Below are experts of layer 6 (counted from 0) of a mixture-of-experts language model. Rows are named router (the router's row for the expert), up (a neuron's input weights, with its number) and show model dimensions 256-319. Each number is 128 + 24 x the weight over its row's rms, rounded and kept within 0 to 255. Numbers have three digits each.
After each expert's rows: a language model's description of what the expert responds to. This comes from a sample of Wikipedia text that the model never trained on.

# expert 24
router:166111078158154146147141123152168127140132080130100086105137098132158113118145106180139107138123113131085124131136150164082141076113136151110095134143135151159157104143153138149117122127135121
up0:145129102149146088155176133199167129117112118142110112119097121103096128153086094168154074124105141133116166103110141101109182122130146121119131094097127173108138149149154081099140088150114127
up1:127156096114141122126154125119139112113153125160130148169098144104128124105124108127076154168097147109118102113154121139126139101120154135055154162153127140135132114173124107120125139120154138
up2:117157126126097114153192080128133163150130091146113143132122142122101145168125156106146161168087131121144092172138155139115131135131133149127143085151134174088114117151150162116155133186156108
up3:135112105137123117126115160144150145113111157164120136131118148097130142090126137146124151123110091165116114112183136114099117116160167157127121160090144129132177135159088108150081129150106100
up4:139128132120181145122120116116077160108071099133113113151120130092141147109132148102143130171123101132111114174142164126137133118156140095101169157148108115160181109151143093132102130135193123
up5:149144157163113142144107125089120109104117113137156093115087136138148159154108112154157125121077166117129152136132118098148112149119115152098139135143128118111106142146117142107134092127099129
up6:131109146101128112072115166147130142149145144120149102129157126094124130134110158104131123137120098122130150145127114121140141159129104102099129076136122101110113116144148147138152138131158102
up7:108136165106143136133147092107118129140133107128161104140082141123116123126112148139131127169133131095118150185152185096103126117124133118143134135130085112148087163142131116120118157152147108
up8:132136119108134079104116086131122104166145148125102182138129145129087176106140072116173092104135173138110119121119119138156144121118078132082144085098133145130175147129090100086138089065135107
up9:097117166069110178133141121114151127153089113088180184145144161126097113107123107124107140086169152142095159119125122147144136162116166127160148145109130180141141138114104149135121148104109163
up10:151175119115162154099134103072137144139092087120124148138129106125135176085093110114134135140106130100127140132144123122148156087131113141089124148098129128157119071130149104172076114132142135
up11:182120126130118109111121152160103164131082130119163124177135125112109115152093155108151150148156115129107089121114099111137124142111129153168122125105113119133118139124158101109127137107141159
up12:132091170108120159148150081125116151107119100145110102148175121140095153184141135122149108098155134086125105159167152095157111139142098088126114128154099100124117096167175112136090114090116106
up13:111104103152136091093121100192100115135132119126112105069096098143096121163133170105091105109143135111121174138134159099167149132161107146117096131106124144116134109109145126102099136111126125
up14:123128193133173121140135123124169131116131104115150124125113072118102153127133130094118119120107153105124131156168124100147113128154092129127130126151124145175130120169112129119099175125080115
up15:175125138086130107119119107113103136152105130128154185120121127180139147113102137144139087156113150122104140127123115138110131124145111128104153108100147123134168140149106121144104126140121108
up16:116159097110145137195142129163089142111136144091126122140156121126121118185144122162138098130146152117109132122162137193116181142146109131094151196141155154146121115110136109119155099116163114
Description: Romance name particles. Particles like la, de la, del, and word-initial pieces like h, sp, sc, P in Romance or German names and words.

# expert 20
router:166110098139166105132118193141155095128174081177096097155130108149150111084101089176106086128151111122103155142166171118128142111097156135152133104131091143172140133144140149174123085156148105
up0:131146113092138090107129146086130134134144112136142097081078133127121138074091119132122111184113097151125145146127160147171110160151155080156173147140137064122100114103124127123080108127150165
up1:157127173148179132099154146133145121081148141143094120144134070125108153112133106105171135132164149112102117187100137159158146098126146113122118137149134126062112141181138129124114101113122086
up2:133112141125126083163167133107148129107159109138161134153083124163131182134134108150123169119132109094088142121106121098117143142171105152080135153100130145136109169116076126164130162115105124
up3:107141113130120141098093151117109130100135145113155096129100129133097166139171143135113151122161144120122121106091146133130131095134111101105103140130110139125118083137144107175139166143135140
up4:100116132134118125129121130122168109139125104135125127168101140129167171131105149092114130108135133168114140135113140124123089153117131096133146139126099113141123175101143120139152127162115134
up5:123129159146073104114107113109119130101148092159171119129131131135123096110093090148100084156160129125087122121163132112162134154137099133116150129149096130140115144103099070124121137125153142
up6:143140098141131125120131119136139124100124121096131127109113046095110118117168126123082147163167106124104139127160166115150111084135138118130109096160091101142117132127109122163161160115103160
up7:145155157136134141115162165132163106144163109132106159145112090149101143137113162123121103147145112136119170122133128119109133113097174145111127119174086117120118134079121082124145108143140173
up8:120133123146146111133109194119141144126094124078109154149116149126093134153116143111124123124152134116124133108114131159116130167117074173120107132161151094172176137124090136135141106123117090
up9:115133100119136157098152130141114141086124163140122115134164122090140098146110129130087156135117103127110148110124138095118116096115101158136139106155127125146141133173131116086170166157135130
up10:117113128093101111143114118139110137099120173118130145107116164138100132116134124132134109103136096112100119090162112130133151098114088121170159108111106146132148171132146142160185155098137112
up11:113114149105125126170105161125116114115116157150152104159065173131110123168108135114125138127116123160110089153129134144120143194127129133076137117103160141107141151107117115121156141074123098
up12:156150194096101091134134114136127146092122121145135138124086101119173173077132095111109123114098117151097139127113155070187183130106125099136149123126179092118143112163136149124103131124144139
up13:138128132179096150128110178068138104109157089146176113143104124181101134143145098128143130161123110111135151132113133122107130125116136110145146117113111125117113168121146103157129129170128169
up14:132159125102152103119164167131125204149115106142111109136122120131113099161129096125105148117092120118130135150130130157135158154154168132116144134129085127155157126170132144140158098118111125
up15:118120151104134119100126132109164122119163107116130139151131130143117136104121093146127124119138165082112132133121150116140119104166062098097185122134120166159120166163121148066139098148134123
up16:125106156123127152103183165089158091111113110100139135128151103126122158129121131122080126124124136118111100111165105140155059119122076111113125156139092108178123089150144155143139128157114116
Description: Short name-start fragments. Short opening fragments of foreign or unusual names and words, often in tables, such as Fl, Al, el, ell, d, sp.

# expert 43
router:141107103140155090135123134171185103171181102159095111176115107078120146114155118129143120073109103110101136174138144134120118085135131146114142152097073171151114131176124106150133084141132092
up0:130107129100121090141133073131135182180102119097161125136104168134119120155131146127152069114176093131107121125095134124146126148158113107114140112145091075147148110118141137129117103087123174
up1:083175133161132089186154115153131152166129140126150172116133104131145115107077170139114132110127153139128130148120132162151087135137155107126117136152154129109150141130099119146131132131139103
up2:167087139102143130097104148100164142141108175115126106143154124143113107112148117110125145118139094121102090137117120122131166106107106133119112149089112144116115167108150135130148185140134144
up3:152116141093131096129115141138112146107152137140153135130108126146125114150085144090128117142123129166130124126147106129156096129127197126153117102100127121116105154099136159129110133141148065
up4:098161087123115155133191162139067099088119115081093144090149131105106164138164122092126137101167139112114129061138129126086136081126098101127127134125135124117124151109110113116111139104122102
up5:108137108118140134137110098093142107121070128106176140129132137185110118132154119210116146114173096144106123137154121114149066162169132137161132115106125143175149125150149140122126117153155112
up6:143114150115151124127133084128121142165110097115129070151143153101131171156106073125128106152128123156119089113155105186121082149175106097125145163127100106096092120183173070097162110141114151
up7:146098100131087115138148133117138130086169148153151098157149163074108129145111109113127118120138168139120096160166155172150090120136113145118124157135121087169117154131085082113101095096134122
up8:140135117092141221149149127128086128131170079156195111136127119082084170118122088127156164094089107088090095136145131107123089121164135115124165131128136087132140175150157120122104151125119130
up9:103142081109113145106128117198145145115162105086102109119095119106114122146153106126144096121105154107110092134093093128169131099141145155127113122155139148128121106146178132138135132125115161
up10:143102127092131140126111106094138148139174136128116117138134150165133119127122159085152132065146117142100135134113131110096097158133145130125101100098133144176113084127157119160136152095087116
up11:131125165176108105112144134128157101135124101157083155093160110104084115187137112108126138114145100127092139141138163106158114146147110105102124118144107101163109135143155147104163154139102105
up12:097143140100140122103113141126142140125145127134127094096119145162104121139131137095123108121147140157120133151085135134149125129109118116054143113122092116106110121090181109153147154118130073
up13:143155143123113118111102115144103112188143105133180111146120110111089167124145119103136151157132146127105122158144121091157123131144105123163111140110086131182122109128118143141118154127150138
up14:140129141126114161145117139104166122127135147118148147114116123132135073124156144103117159125108136097096154152129113147118120152185147105158134122134119146132075104190144124179171116108124130
up15:134073119139123144162125131147124155158146110125127148162098119129118101159123134128113163113131111136121155161127111093134112138106122114154114145100147091069106145148140112132152148095113110
up16:117142152111092096128146137153117106136127139135147095145120144100115133135142110091143103106139136131116132153100112113183126119144119152118075120128100136116069116154130069168108126121099139
Description: Capitalized name fragments. Capitalized pieces and umlaut syllables like Be, Re, Er, ör, W-ar in German names, race tables, and infobox fields like Time zone.

# expert 54
router:139154087126144133170129140117149115159155119168119092153130155103108119098121121135122097110116078090111107169144138128121127099141160141116112151109112120150136138092126177152144055114169078
up0:170095077133161122162145124140159138172114153145178117130106130138119124117108136159127115125109155113104102131103122117113115135108126107132067118126131091110135156120090160137131149142160123
up1:167133123138178106127098108147158126120126098111097152161133126136137165146097116105126114123104130134133118123097141126142109148095112193154146121137135101143113138091139113128103154180150129
up2:085190132131129102135095107129137119138170160136116151127090112123150103119132178131122144091122117071123132123126146148138095139140135122120120119165091118120119130149123134164081103190105169
up3:133120133095105141097142147114125145133132111159079142133096111154106117072086125141099107134105099139122148127152117106121147182133120116141127160141123131137169113104169162136112122134149165
up4:133123149150131110158134147141089117109152125126151108134123144092121151122127125144164161139122119133087124116145118110084168124165135107138129110130118126096090104124142105136169119104103144
up5:160085135133138135133122114153131154121149084141118108125171151070121118114152105104145130097073168127128147144141121164108131122140127164147134119122116078155141138113123088100095140156143138
up6:143104108120145141158137113162173134152097175142135111110115148162137120152125146145127124118155172134127166144078150139104098131115138093100097124139135094133099138170108162127122154138103106
up7:134088120133115113157123157066084111122129162131136124118140120178151135126096163094151094118127138160101134169136110090161128138142154141172143142100136121080131127135137133147134141125138130
up8:154120150152112139174163079100119148126140155173138078080138132096100120100146142111111159126174121159114108101132104125158138097152123124154139137143135061138115118083162127139172106110135116
up9:143148096119142151157138105065101143157150104140140116130111133104098160132092144149129125147161110121127138166103111111160157131140161133140133104133087102130144155107098103153115103122184143
up10:130149095148123084080123090161129117140136109121137119162115126116122187133119114122152182150128192136128124078129125151097077145122165103117142097093102120080106152106115114118156144153105132
up11:139114143123116162149143126119132121147081106145106120097120165115132125118130125127148111091149107159126102110135130178102122112100163135115127156119111103124086139097135133089106133133124133
up12:150132125113151153131145113122111120104138150122181151148081098146134122166122133130124108127120136151106123137115145113120118109141138111123146162146150133069144123161102161129152147093134084
up13:124108106147130119122140122130131142133105149147095112078131133123104172159136118100129138091166140107127114108141106140116075111110160134117113158097084131125137171108090133112087141119139148
up14:138157155162118107140117158135152149114101203152126119120063144144132102161136154145146098102122126144100163136146163115128142155120117119146121142142162173125123098155100119106146137144159142
up15:145179135133106146137129140102132125152119152180133147133178171134121153095141125167127136112126092154108110136135071134139106143148113139144103093156129111086154170157122134135154117093117148
up16:132156144110083099115167154114133130151125159140156130119144147105075167092131146110148134115129116146126088159158160105113126150167137151116148103115132111128121144082134102158144143124137142
Description: Verb endings, life events. Suffixes like ed, y, ing inside words, and life-event words such as married, lived, wife, school in biographies.

# expert 38
router:180079085181156136101097145147157141166180090150110095128147106129146111078155110129117148121153148136090116135073125162100105125091129143099082143145107142172129113155126132169138096132143143
up0:134141124140141113124093143148142080117124113102126112119134123123128121121118143142130111117152096149111135121138111111157161134119143133114143144094102166128079111161121095137090122155126139
up1:119122113100128130086168129125132118132086098173120149110112131165109119123156125123164133119098111148113116141119115106116077105149119131144131119087114118175152137123110141125133116097162088
up2:132102091105134119117121097126116113169144100150160114158138140120137129117134128130104153165079145141109143117142129139122078134143104112095151142134128099105096123153183127163105090130154127
up3:162114164135139119131159125110143109066167162154137158113084117078154131101153116126148161140142120146119096125145080096183091129135175139152133138160116150142124134111116166155122133155123182
up4:160130169138143085119133159076165152137109095175131170112155196110090139095128163123133108164107132111098128153143125154163136113169103123105127129140133089104139118129098098171114128142103143
up5:092157145119142088146169108126146125108146131123143099114128154146083153122140148084119159107136122132105118104106113141104166149136178106138111121130147069110104143099112122172118150119128125
up6:115138176108087114130111138099126118111158162151121156136095135124118140141132122088178121139143108136107129168156111135165124122146128114126130129133149133120130146143165093114139120117096148
up7:110129096175103166135127162175126168127126147136117130112155139125079160105134126129131145119095114177103112094138128140107100090107150112152108099192129168149083102134134128130186168121131134
up8:158096131119117141087067120102168121121137158139138154127127157161146106124144142144105169113123140122098165162119124113118096128156135118150122113072173135134127086145154113120150113109088104
up9:147128153081133096109133075140094101104127166140130158130128164102139134147119131133136141138132177114128109176174138124130120150140112103131157130128163160077145138139108110107139123139152196
up10:138102116112132100173120135137145118100093071179156113133112168133122127108095184075108141097129175149119118145111135125153128159139146125130131162144133156152148162129106115135148096155135119
up11:143160116150111136105179130119107136103103128104170076126143134149103139137113103112076132091135154159092135092172129160123143122142071107091126098128122125102087132110124135140084135087154116
up12:121124126120096156103142168153187128104150139105148122102129083154128098134146115076139140125136089121136145130138125149161164176160141128148095102141128124135134147123131141133103108146112118
up13:125101153123140085124109116133093176100096157091135113091147170099139116101084122118104126132140095139130170147127148115148103095146129143100101124074174106094095117139146178114138149098126091
up14:142123073132146108091130111149121129133103158147150126126144109125127075141146125126107151101128157128113130132155125087165110146108130107119082133133124123127147118174102143115103131133116114
up15:086148147129102102100152097101092095106111151138116144093177135152079115106119149143135125124114158109111094127133100117135150120146144095140143126170110155128098084150107132128166110094151145
up16:174100154112070125131087144127121125126120192138144129132135149117105117119153145120141151130130133140125066169071098142131121104121108147151077152164100171115133109138134120135096157117118134
Description: South Asian, Arabic name pieces. Mid-word pieces of South Asian, Persian and Arabic names, such as aj, ant, ab, Khan, Ali, plus digits in scores and ISBNs.

# expert 35
router:140103105109137092143115156158172126128168120105063099155153110128140084129115103115110137120104100113085144159100152158126096088093174176104113145137106175132140109189111140135133088133144131
up0:109163119158098156147118165089086200132105148150170119139132153088102115132151133136104140138105110108105166162168130121083120135149123151108123099086105111157127096128135120145113114135121126
up1:160128125100108132139133154133159109123091140101101143142125145157131080124080128115083124115108143116091132143143132123137086102113120136189151133094149116136131121135118159130123096107184145
up2:168145081128158107127142129104127127139141149151133166158120118169117131141137134147090117113126107143107118120123136122105151142108111129150154170121114122110114156148155106119140139079179146
up3:171108157176087173128132157111171087102134141158133068110139149125141139138141156113150134146121105119133114126112126139106137143120091103082175127149150100166119116152097111119123181146105135
up4:172114118103098122134137157099138130107141134149103096133109145166155172153100125111144105152125139087103094148153167108115124126128138113122135157126131109121153119104133094144119106142155169
up5:128125083088089134174132119138104163101101112112140143151133123098112102116123128200137098154138158108112104154060121155121162130136135125136143135129133111101138178153123111122123135167129110
up6:116136115126153105122142175117121142053141107157103096159141129105112112126175180146103102183138171146103153147120144144122106181142154134092144134128149110098127126122140134134158168145152127
up7:160140170140107118138129094111149109078161148116144108155110106116133131106127133124125126141158110156102160155080127131165125123124123157133153172144101116136090115112159127102136119087150083
up8:189148141126111149125152123101142105120153125100148148086130117108127127113097122156110137113097078132117143126126130093133113109070103155119145139137100134098170073169139161151131100086135182
up9:159082114174084115099125130111102126116103125123123137141105084158167106154115058137125134109149170121109146138105134190095114110136177150122148167160159118113129138133128106085132152137116157
up10:177127122102105130172133155164157165099120161106126160122141132098137108124148136125150161135126125106100088153131117146102083160112144088132114110138144160052131161091112098097129104155173123
up11:105111128089135134128158102093153116147172103112095112183172125134123103109105105123123138114181102114120121136103110168141121144104141146105107160169148112162164152137156121084124142114154164
up12:145146166117110115108136172120104153105138119132129084171132148155125151158146153105117140152137090130108137144161146146153174104095114141119130085079109091081102105137161127091178119149113122
up13:158106145114118075093126147117157134113128142115133128135104185145127105126119152151115131126128124134117169118098130107140153101095170109142128128183152128156135112140115166106118139105108164
up14:179149131158103126098141136142167147122105131079139136127099083116149131151117082087142122160108092141125136128122156165128140147099093156103122158117118114127141136124102118091106112120153145
up15:125150101122146109103151100119142099102132157142133128121138142132100135153173124129132117115116131111101151148133078163121147084115148118108137160091158128128118182147125096135124124117089137
up16:179137122123145121153154136106117112115143138129065106137132169135143096159136125123110080131122169155137166111090138161167138108093100105134142109123125118104103164156123162135150145085099156
Description: Re syllables and infobox fields. The syllable re after B (Breath, breaking), particles up and out, and values in coordinate-heavy infobox and table lines.

# expert 23
router:123145100156129135150130131168149132152158062124082125140123131142143093115145103129131149132125123071098119135120150159140147114127129147085137130107106171143134148172100167123122104134146148
up0:163130143179117110117089113142135108141158121147156131113129110123136126142182072091126131175103155131116065112130146142160118137108146131156106128121087154141116137146073141120110139105179156
up1:160127112150157139132163164136112141153094142144164148112121100126118162117169127116113173131154098121115160167175105147112117149087138116141112134097149117131160141093176116128090142130129137
up2:121114171120147154122130149185126127090147102124161153146152107128102125154107125137179139149150133113143146129152146146174093166157126111115120121129115111116113119162141146150107086160134121
up3:088143114115117105124143143104147118139149079158134159115114068207145153121112146141079131095109106092128113151137124158147101122158147120136138103120143157140140135151131162154098151126101140
up4:125115138130171143142132094138105157114137158109093140128152129162138130186170172175092164142189139123110116130111174138097148106151145103139144125137139134114111137136137143079157131130146088
up5:110126154127172176128162144129146147112158119180147130096116139072121151143090160108086164164147127128099107140121117144067136113119139114149102137121097111157116145117169154109200145113148127
up6:152154133109131115137141084198126170148125107117152150161133112135106112119134143123099135109132123113117098150140165111155131118137130100159138133162144132099146174162150134108115175157142134
up7:140183149108123093074111120134181125160132136165103150112109138086101110165157136101105164168137165164130106111127151166138191137153122093136133139152109150167129126151145125081158142113076136
up8:131095164125108124145109097092100109105125159113137145132108163100160111165169075131141121123116142157135132162139154128156073119155076172136103153130119109135141131110084133067078160118092147
up9:146137155140151143128111119117129098130136116108158128165151164131121117086107143148113094112139155153101110133169134109147189151140153113119136149084103123136132140121068105118101140118103123
up10:159151138139108151105112140173102086124118138187105135132129097118100121114108142088098121171095162148092149128118142103106095158109089100142133145143073133109130137143132090142137135098144157
up11:135153142123148167146137125184159135126131121169120098110110082129125093109092146136101123156113117132120151116114145106149138154149106064142182104146098180171089150112136143081119098119114169
up12:103118146137122158186129122093129180123097104132161109088116107146102151176137119117098120142139132097108092148128125155123115086168145137121160171108104126086154092201086122149119144129126138
up13:083142121111112090102117130098123172060137107106111150151111100122091147110098121143088134156111129087137088109105116144101143092083082124150162126119143096097149144126168123150114153111167146
up14:101133126123172135210179145133112193135094123081147114145119134085083126134154139121122145115145139140118100122155112115133175121094128097139140106078125103097138135149167105185133124165127139
up15:125156147190103111128118131103134065128145122154099131147110188156100114135081145138145163112138114136099137135141140117164173121112106135090155091095121128095082102153095161090140136111107116
up16:126140101136095132147148133082131124105141154136110133162172134142163109107119091171094141120157095102112108126094143123073158097148102145120146111172107155133113160115110128115153144077160119
Description: Mid-word syllables and politics. Middle syllables of names and words (ul, or, ic, ag), compass words, months, and political-office words like Preceded, Succeeded, Conservative, Republican.

# expert 39
router:185137119170147148124107112163150110139110180111099112164113098147122130128109113164175117111136103090080119168181103166125101120101096140118103132111127134148139117154135112161130109125118125
up0:125126109088140115165136125132141155122124127153105100151121142162101112107158122160106131148110085112138094072140137112106097116114114118161102158143104129200174155111107149148109119118149125
up1:105118139155147132158134084129180159138177134136079140089124128102082086152105128132134114133118089155124179131116125130103112129123092169122122113117121175124154177153158131127145094101096142
up2:124097159151126157172154138083128134137128117173126138127188158103138163120134108110162145085183124170128140156152092118135092151138122119111138104107114096157131162115131120131124128066095133
up3:122107118137134159106136112118190149118109164133119144140138153131137118144138122137109102110130154127097147128127141125124118120110098153131091099152139155085151114151125132152143167069125140
up4:110159141110157112156115095124154149070110153143145154109111136097102139176124151145153122131157145131092120142110086110154140140119139154149134100144123109140118139148127087160152143131106171
up5:134099117144128104136163112120105130113117102111154132114121147119088143119121117117157119117151106123097107149144068145091132147152085123136142151151100111149132095110137122115162131128112122
up6:145155158107165142100147174111114118135146125141118125124116096123119103171155149088149083117144121124119093105130133145171121143157066120145133149168129128104080116112115130097126111125153133
up7:140119108099162159118120123125121149116150129126134127141127143163142143116109134069112133156125140104124135119100126127071117127095091173059107100106144129141160149111148140139096107132140135
up8:122150101132137101085143158121178171153112119105127106069137100126127111136116159183084168135168155134109122151175139138116115119155123129117112143153106134160131101089119102132119154145129115
up9:163162131143139096160120131117166156100136124155162144131152153141114140132132158158141146130099106143123131108116110116161136141101138135146123101106135095135117128136163134149145135143153098
up10:159165140077156145162155116086128123130114129117132160151122143115115122114137151151134169164126092143103092115117060104126152131105106116109143116166146155105167089102127172133145135154141118
up11:093138161108141098097141142142114181148168136113117141096142171095102096130101134093137113135119141130120084118116118105188128141136132168116112128106134084158127157086127145101110144107157147
up12:160165118149079120138129076132156125105171185117091138169153170116124110160131143120167069145063137147127090165158140131119195094145124138151148131142107078104116128110116145097137115105142119
up13:151145101116093147199145185131127147098120108076149146140122116089111170196110119096118185160170140086129118125121155148124183090133122118148096133125142126108121175131078087094093108143134118
up14:126113133191125122090143091102057123146117192150135179126125164107151157146135104152119149127135138137130130155150127148127091152159137128124165120105114102166151069139172139149135128123125104
up15:095112146148080106166153135108138172132123102150119135123094134143123143148132137137123076135074161112111126152104084143113117121064110144145147130112151075142144122153105118137141114145142141
up16:144109163119093138117116121129110096130163130174160111141081120141071141115097163098127144146159134131089142134138090130102087135148116121085115088111140162165079120123120122164135130111104092
Description: Name syllables with m. Inner syllables of foreign personal names, especially containing m or k (Lyudmila, Nomikou, Ammiana), plus km and table separators.

# expert 42
router:159152109160166124132090129122147112143129142099116137125094109137098107100137142149137131126113096067082131113124119179146134104066146143140131116120141141162152117109114098140122100140148145
up0:117145128129131103169120117061133112118143145126130113169153141113082071140139157112118106131092136139108116128162103092119133138140120086147117130084149149184102127182110165166087092072155087
up1:111113140159146121075142143133139116161080114113137134138145145128150133137147128125140126135145175139128163139150128148142109097179126117158087135083108117174139124127118135151102159137200104
up2:108116137151136126161149159149108133149110115187110126141105122197090119104109134135140115175126138124125151133114120160127139091137113172121144135094146135128143162130141104118101113132134144
up3:155119146101122137141131123111168114108133136112162160170096118152140137124161121116116125138127112118132158130131156154138112131113147093122115101165121133126143111064138118191065121105133103
up4:113166118059117129125153145095162107157095124174133127104110134125097128142119121144135104108145098167109135124185099131131098147151124141146098159072102121118100168111141128143142078187146120
up5:139097106104124104135164161081158137131093117113130120097116152145073135083136142130126120118168078133123152150126154104152128117079125143098117156121120138122096047147123150167104127127142133
up6:130140147134148181131130142095110103135128119131155140118132124122160121114081119133165129122130105146099145107159079140153161148117139100148132137148116153145176103142135097093132118151128161
up7:104168164112157142118141109161108110125148120142157119099122138143062133125088168130166185101137134176092134151158149118146107153143141109120142138167194140133165134157154129103148160164089101
up8:165147136134094096122171140139101129105133145082168129107160103093116128118113142103134092155131134106122119164092136138118117122111079116128101165160174085104110152157119109078108142149155118
up9:160128120149191148123148139119149172115123138126162150142102140107109126126108114124153135123095127118120129116152101119155151110109065142137113140117146133107120106150102085158101111080144150
up10:136108170085132126131107145095159144125170165116128120146147142139153148126141116141148105173117139122113133150155089121151158134137162141129163157142137099129134108141098127142135123149126087
up11:106098125123141137145134106133125142126135143123147127143107154134131121153122108148123131125117196123121146140135136136139111153118143110103043172121139146106092150178159133124111104150101096
up12:096148105138119117158149114130108164107129127136148137159084119164125134181115141077143106140110074120101187130176112162119107113165098161172144105104112097157127104144097122131133125124158102
up13:126140158123139131154097123142154128152141098121148158130146124110132072128102118170129088155117090083101161095112127145103141141117114123145139126098152152079137120149145121165139136161087151
up14:151156078127091173087153125150122160102138106120162143156102141098112101089115175132138136131154148102122102136104149161154106113132124176129144131115133105141142150082143149123156118155148128
up15:155081096139148124097133130137110144143140130114151158139137098139090142128155143146113085142131150130127107118113134144112158119126104182142150142111119130094083102143091087122120103115169146
up16:135098112116111155160103106126131135122143138117120154121086128135078127097148126144112137153165131156124101139116115156126095096102102136127133071153168139153148103123107105115164115095166153
Description: Word pieces after quotes. Word-internal pieces right after an opening quote, parenthesis or bracket, like "ris-ing, "es-pecially, (ins-ide, plus table divider rows.

# expert 46
router:186085104160162142153130160199148146156144110143106136128121121128135159105137138153102094152135127106081168140138125158138140101130159152113100127099105134144118121126104131178162077112143109
up0:117125143119107115125118129128141121080081146152144113141174098092090140180117122151072139152159137101120053177138131122118138104124084136101146106145142121113087110137169143131142131127084107
up1:129125180115098136134138123121130100149138147113115141125142150092139153152080129132115131136165144155100138131151143125148097074161115145145101152123096148120090086120131129125113149103108118
up2:138141103116117150097125105143119118139109134125131141168146162126101152115141103164117140165128163099095102161117076106120109119123142116098137138093115113148083103163142161136145135137116128
up3:151079095119129110089140182158138103093145154152118106068133154105116127149124142170123107143136142132128140104112117133078074177089104130117145139096118130112132117113157099104137121136118160
up4:161115134136139089120123115154137137150096104120117137135080092151140138126144080137150130149136152129131079089129119144121128167143143113098125109123134152135121145160133123153149118127160149
up5:145129122103135130109075095135073115111158164078127122092079089111155156086144103103147150134144157119133121113104104132188150105123123065130119083124130137137166126155140141171130161074103133
up6:161138163134084114133111108183143128126124173117122147130124137141134103133103136120156116158122176128105099136120162070158154140089129122138087161091121132127165084133095080128142091109130099
up7:126120135114071115140137118136124161130112079130125114120103132134100131120147114152139134119111134143114100160132107146141174149137049107134111165114154125122103152138160145138107155173100107
up8:092111093165146109081136096131100109113157118114090151102121107124098106118121117093147111078105130138110115166124129136105121170137146091152129120124123117106130132107141113113134159129118128
up9:119126159084075124086124122118107138117125141163119140126083129124115142149052118165110090129114128108108160106178114106151108146113141125128115092116141154117121104091158121134109101069100147
up10:124143100113158113120149100142112139163124098115162135148155145094122085121155121105120124127155157108135084138136116115164103180174103134102135159097121085149169117144146170126116127165181117
up11:161138069075101119132155075131087135083131108112118145158110147120117166092113119155109159135097180185124090139136128123115144119129153096142135119152130094111139141136133116139132147138132104
up12:148131145155127153097153112129119181087143153159133154162128140144115175121118058082146102130137139129136110110091096133125158144122154098120115102139182138130152128129177137144137123132140109
up13:154109086122116161159134146122089108134159152149136159096097142105108151146097092144136091112162158120129127137152111139149110133162132119126106141128114179118145139124155126106130098126191086
up14:087113117163171092146125121152142145143113177114113125159097121140111141113137145154124101119081149123138101087119131172169137107095119115122125087112098134122093112161152099125142097144139122
up15:116105155113089104147136072149141159135144121136104140085168116131160121117152177118126125134163099153119150169134109107112101123096091152128131114129094093100137115154116096125101157106085102
up16:142123138141126151148124144076089081146127117125109170141100138117094126124123140124150176143119095138136153131181154156114177133152072174103116126155080178104111121117116123146106163144127139
Description: Word-initial stems. First pieces of longer words (cont-emporaneous, par-achute, dist-rusted, pres), plus (aged, ″N and infobox or election-table items.

# expert 58
router:125127087180170122127111126150154122132191123160086064103177123137111104107175117117128110125109071082106127129112153184118125102132096165124121150111088160144111149154106142170135096144093145
up0:112108133089109125127105146112122133179107164122104166091151144136140140131151142123111131122059123166129122145142137106133122154154141173131142149095112066119137116156110148111121145139166105
up1:161117167130141128163104136113107090142145120153141093128109121155099117115095072093151096130132142128137108173112153129110173112132138098157133119071118149125144121149088111106081120145176121
up2:127087145141103117117100123108148098094177118176109095110116157152121135135131100115159121179101149111102122148074171132149151126167086119101167168112110090139135113152118073149147086145119125
up3:160150096141132120142132092137096121090143134048117110137134130109105087162115147140139104133138138091121065126146118085141142174157110109110148070123140073149132163170093084151140136138149130
up4:151139094111167093113134107133112161135140121145119162146124169123119151095143190155146100169082099107104130119113111112118124130122182115133129132118119110131099146125081103159085133127118120
up5:097130098128146118121130116129174111166114147194093121119134131164149146141142140148123133089155160123127120104092127115129098139161076130141152144183133128109154144108084121126106160122108145
up6:137145106147134104178106136115139152097092133113145080118108160174109121148124108089116111125125113131104086118125158147119164149130120134145126146136130167115157093150116175173098140105129145
up7:165106117125137073090125146134114126145120070146135163151150133155154083117165125147142160158105094084117087105157116109138122116124135159115145164101120133139106067112103091105127106124157137
up8:124139115123160129121102133139090128117125120119131099131089103100087122103126130145146135145137095115123132115118172147123124127130150093080111113138111108138101139106135106122121101152135176
up9:162151138103110104138136183150110115110100121110099155127098108147112120118137086158126126110093135136126111152127124200126127118140119149087100072130116139161126117148153134105146125123158154
up10:108099124139151099154093121100105120140105112138122149134127129137124093133129134122123089156103121180107110139109096151159168126098095170117137103134084130109138087109141142117088111109087182
up11:135124165143139092104158125133165093128117162156150106142176114134149118134166153123158105080140095124112150119093139120095133147099156099092137138124116151105126107072073106147167126148177113
up12:095107179168112155090132146134139131142158174143106117111133121154115087150141113136103157145138137136135149121149164116156150076160150133143134128143119115114117147126156141110142129118093144
up13:138118138149130101149097123158112162146116122147109183131158146122150116158117122140170165146114124105140115136132136178134124128139123112135104107142185148140129140094143102118136160090106137
up14:098085149121155148144098105106128133134122137140130112125148144114111159149152136086186127157126187141109126178104122171101115126147164125154170110151094101108133161115108140141124140131128093
up15:115136131115137172144162115136147108091145139165142082100108129178120141108110133100116118089128157123118139136076134121150133112132102101104116142146147140106154139138098135112155113164126117
up16:154117138169099112137110097150123130142113144103115127078151105130132094153161071176121114126136156132132105138120171148150154145165133136109096169127136136097120116141112102116128155154112117
Description: Foreign name pieces. Particles and pieces of Spanish, Portuguese, Slavic and Dutch names: de, van, von, D', -ng-, plus ″W and country codes in tables.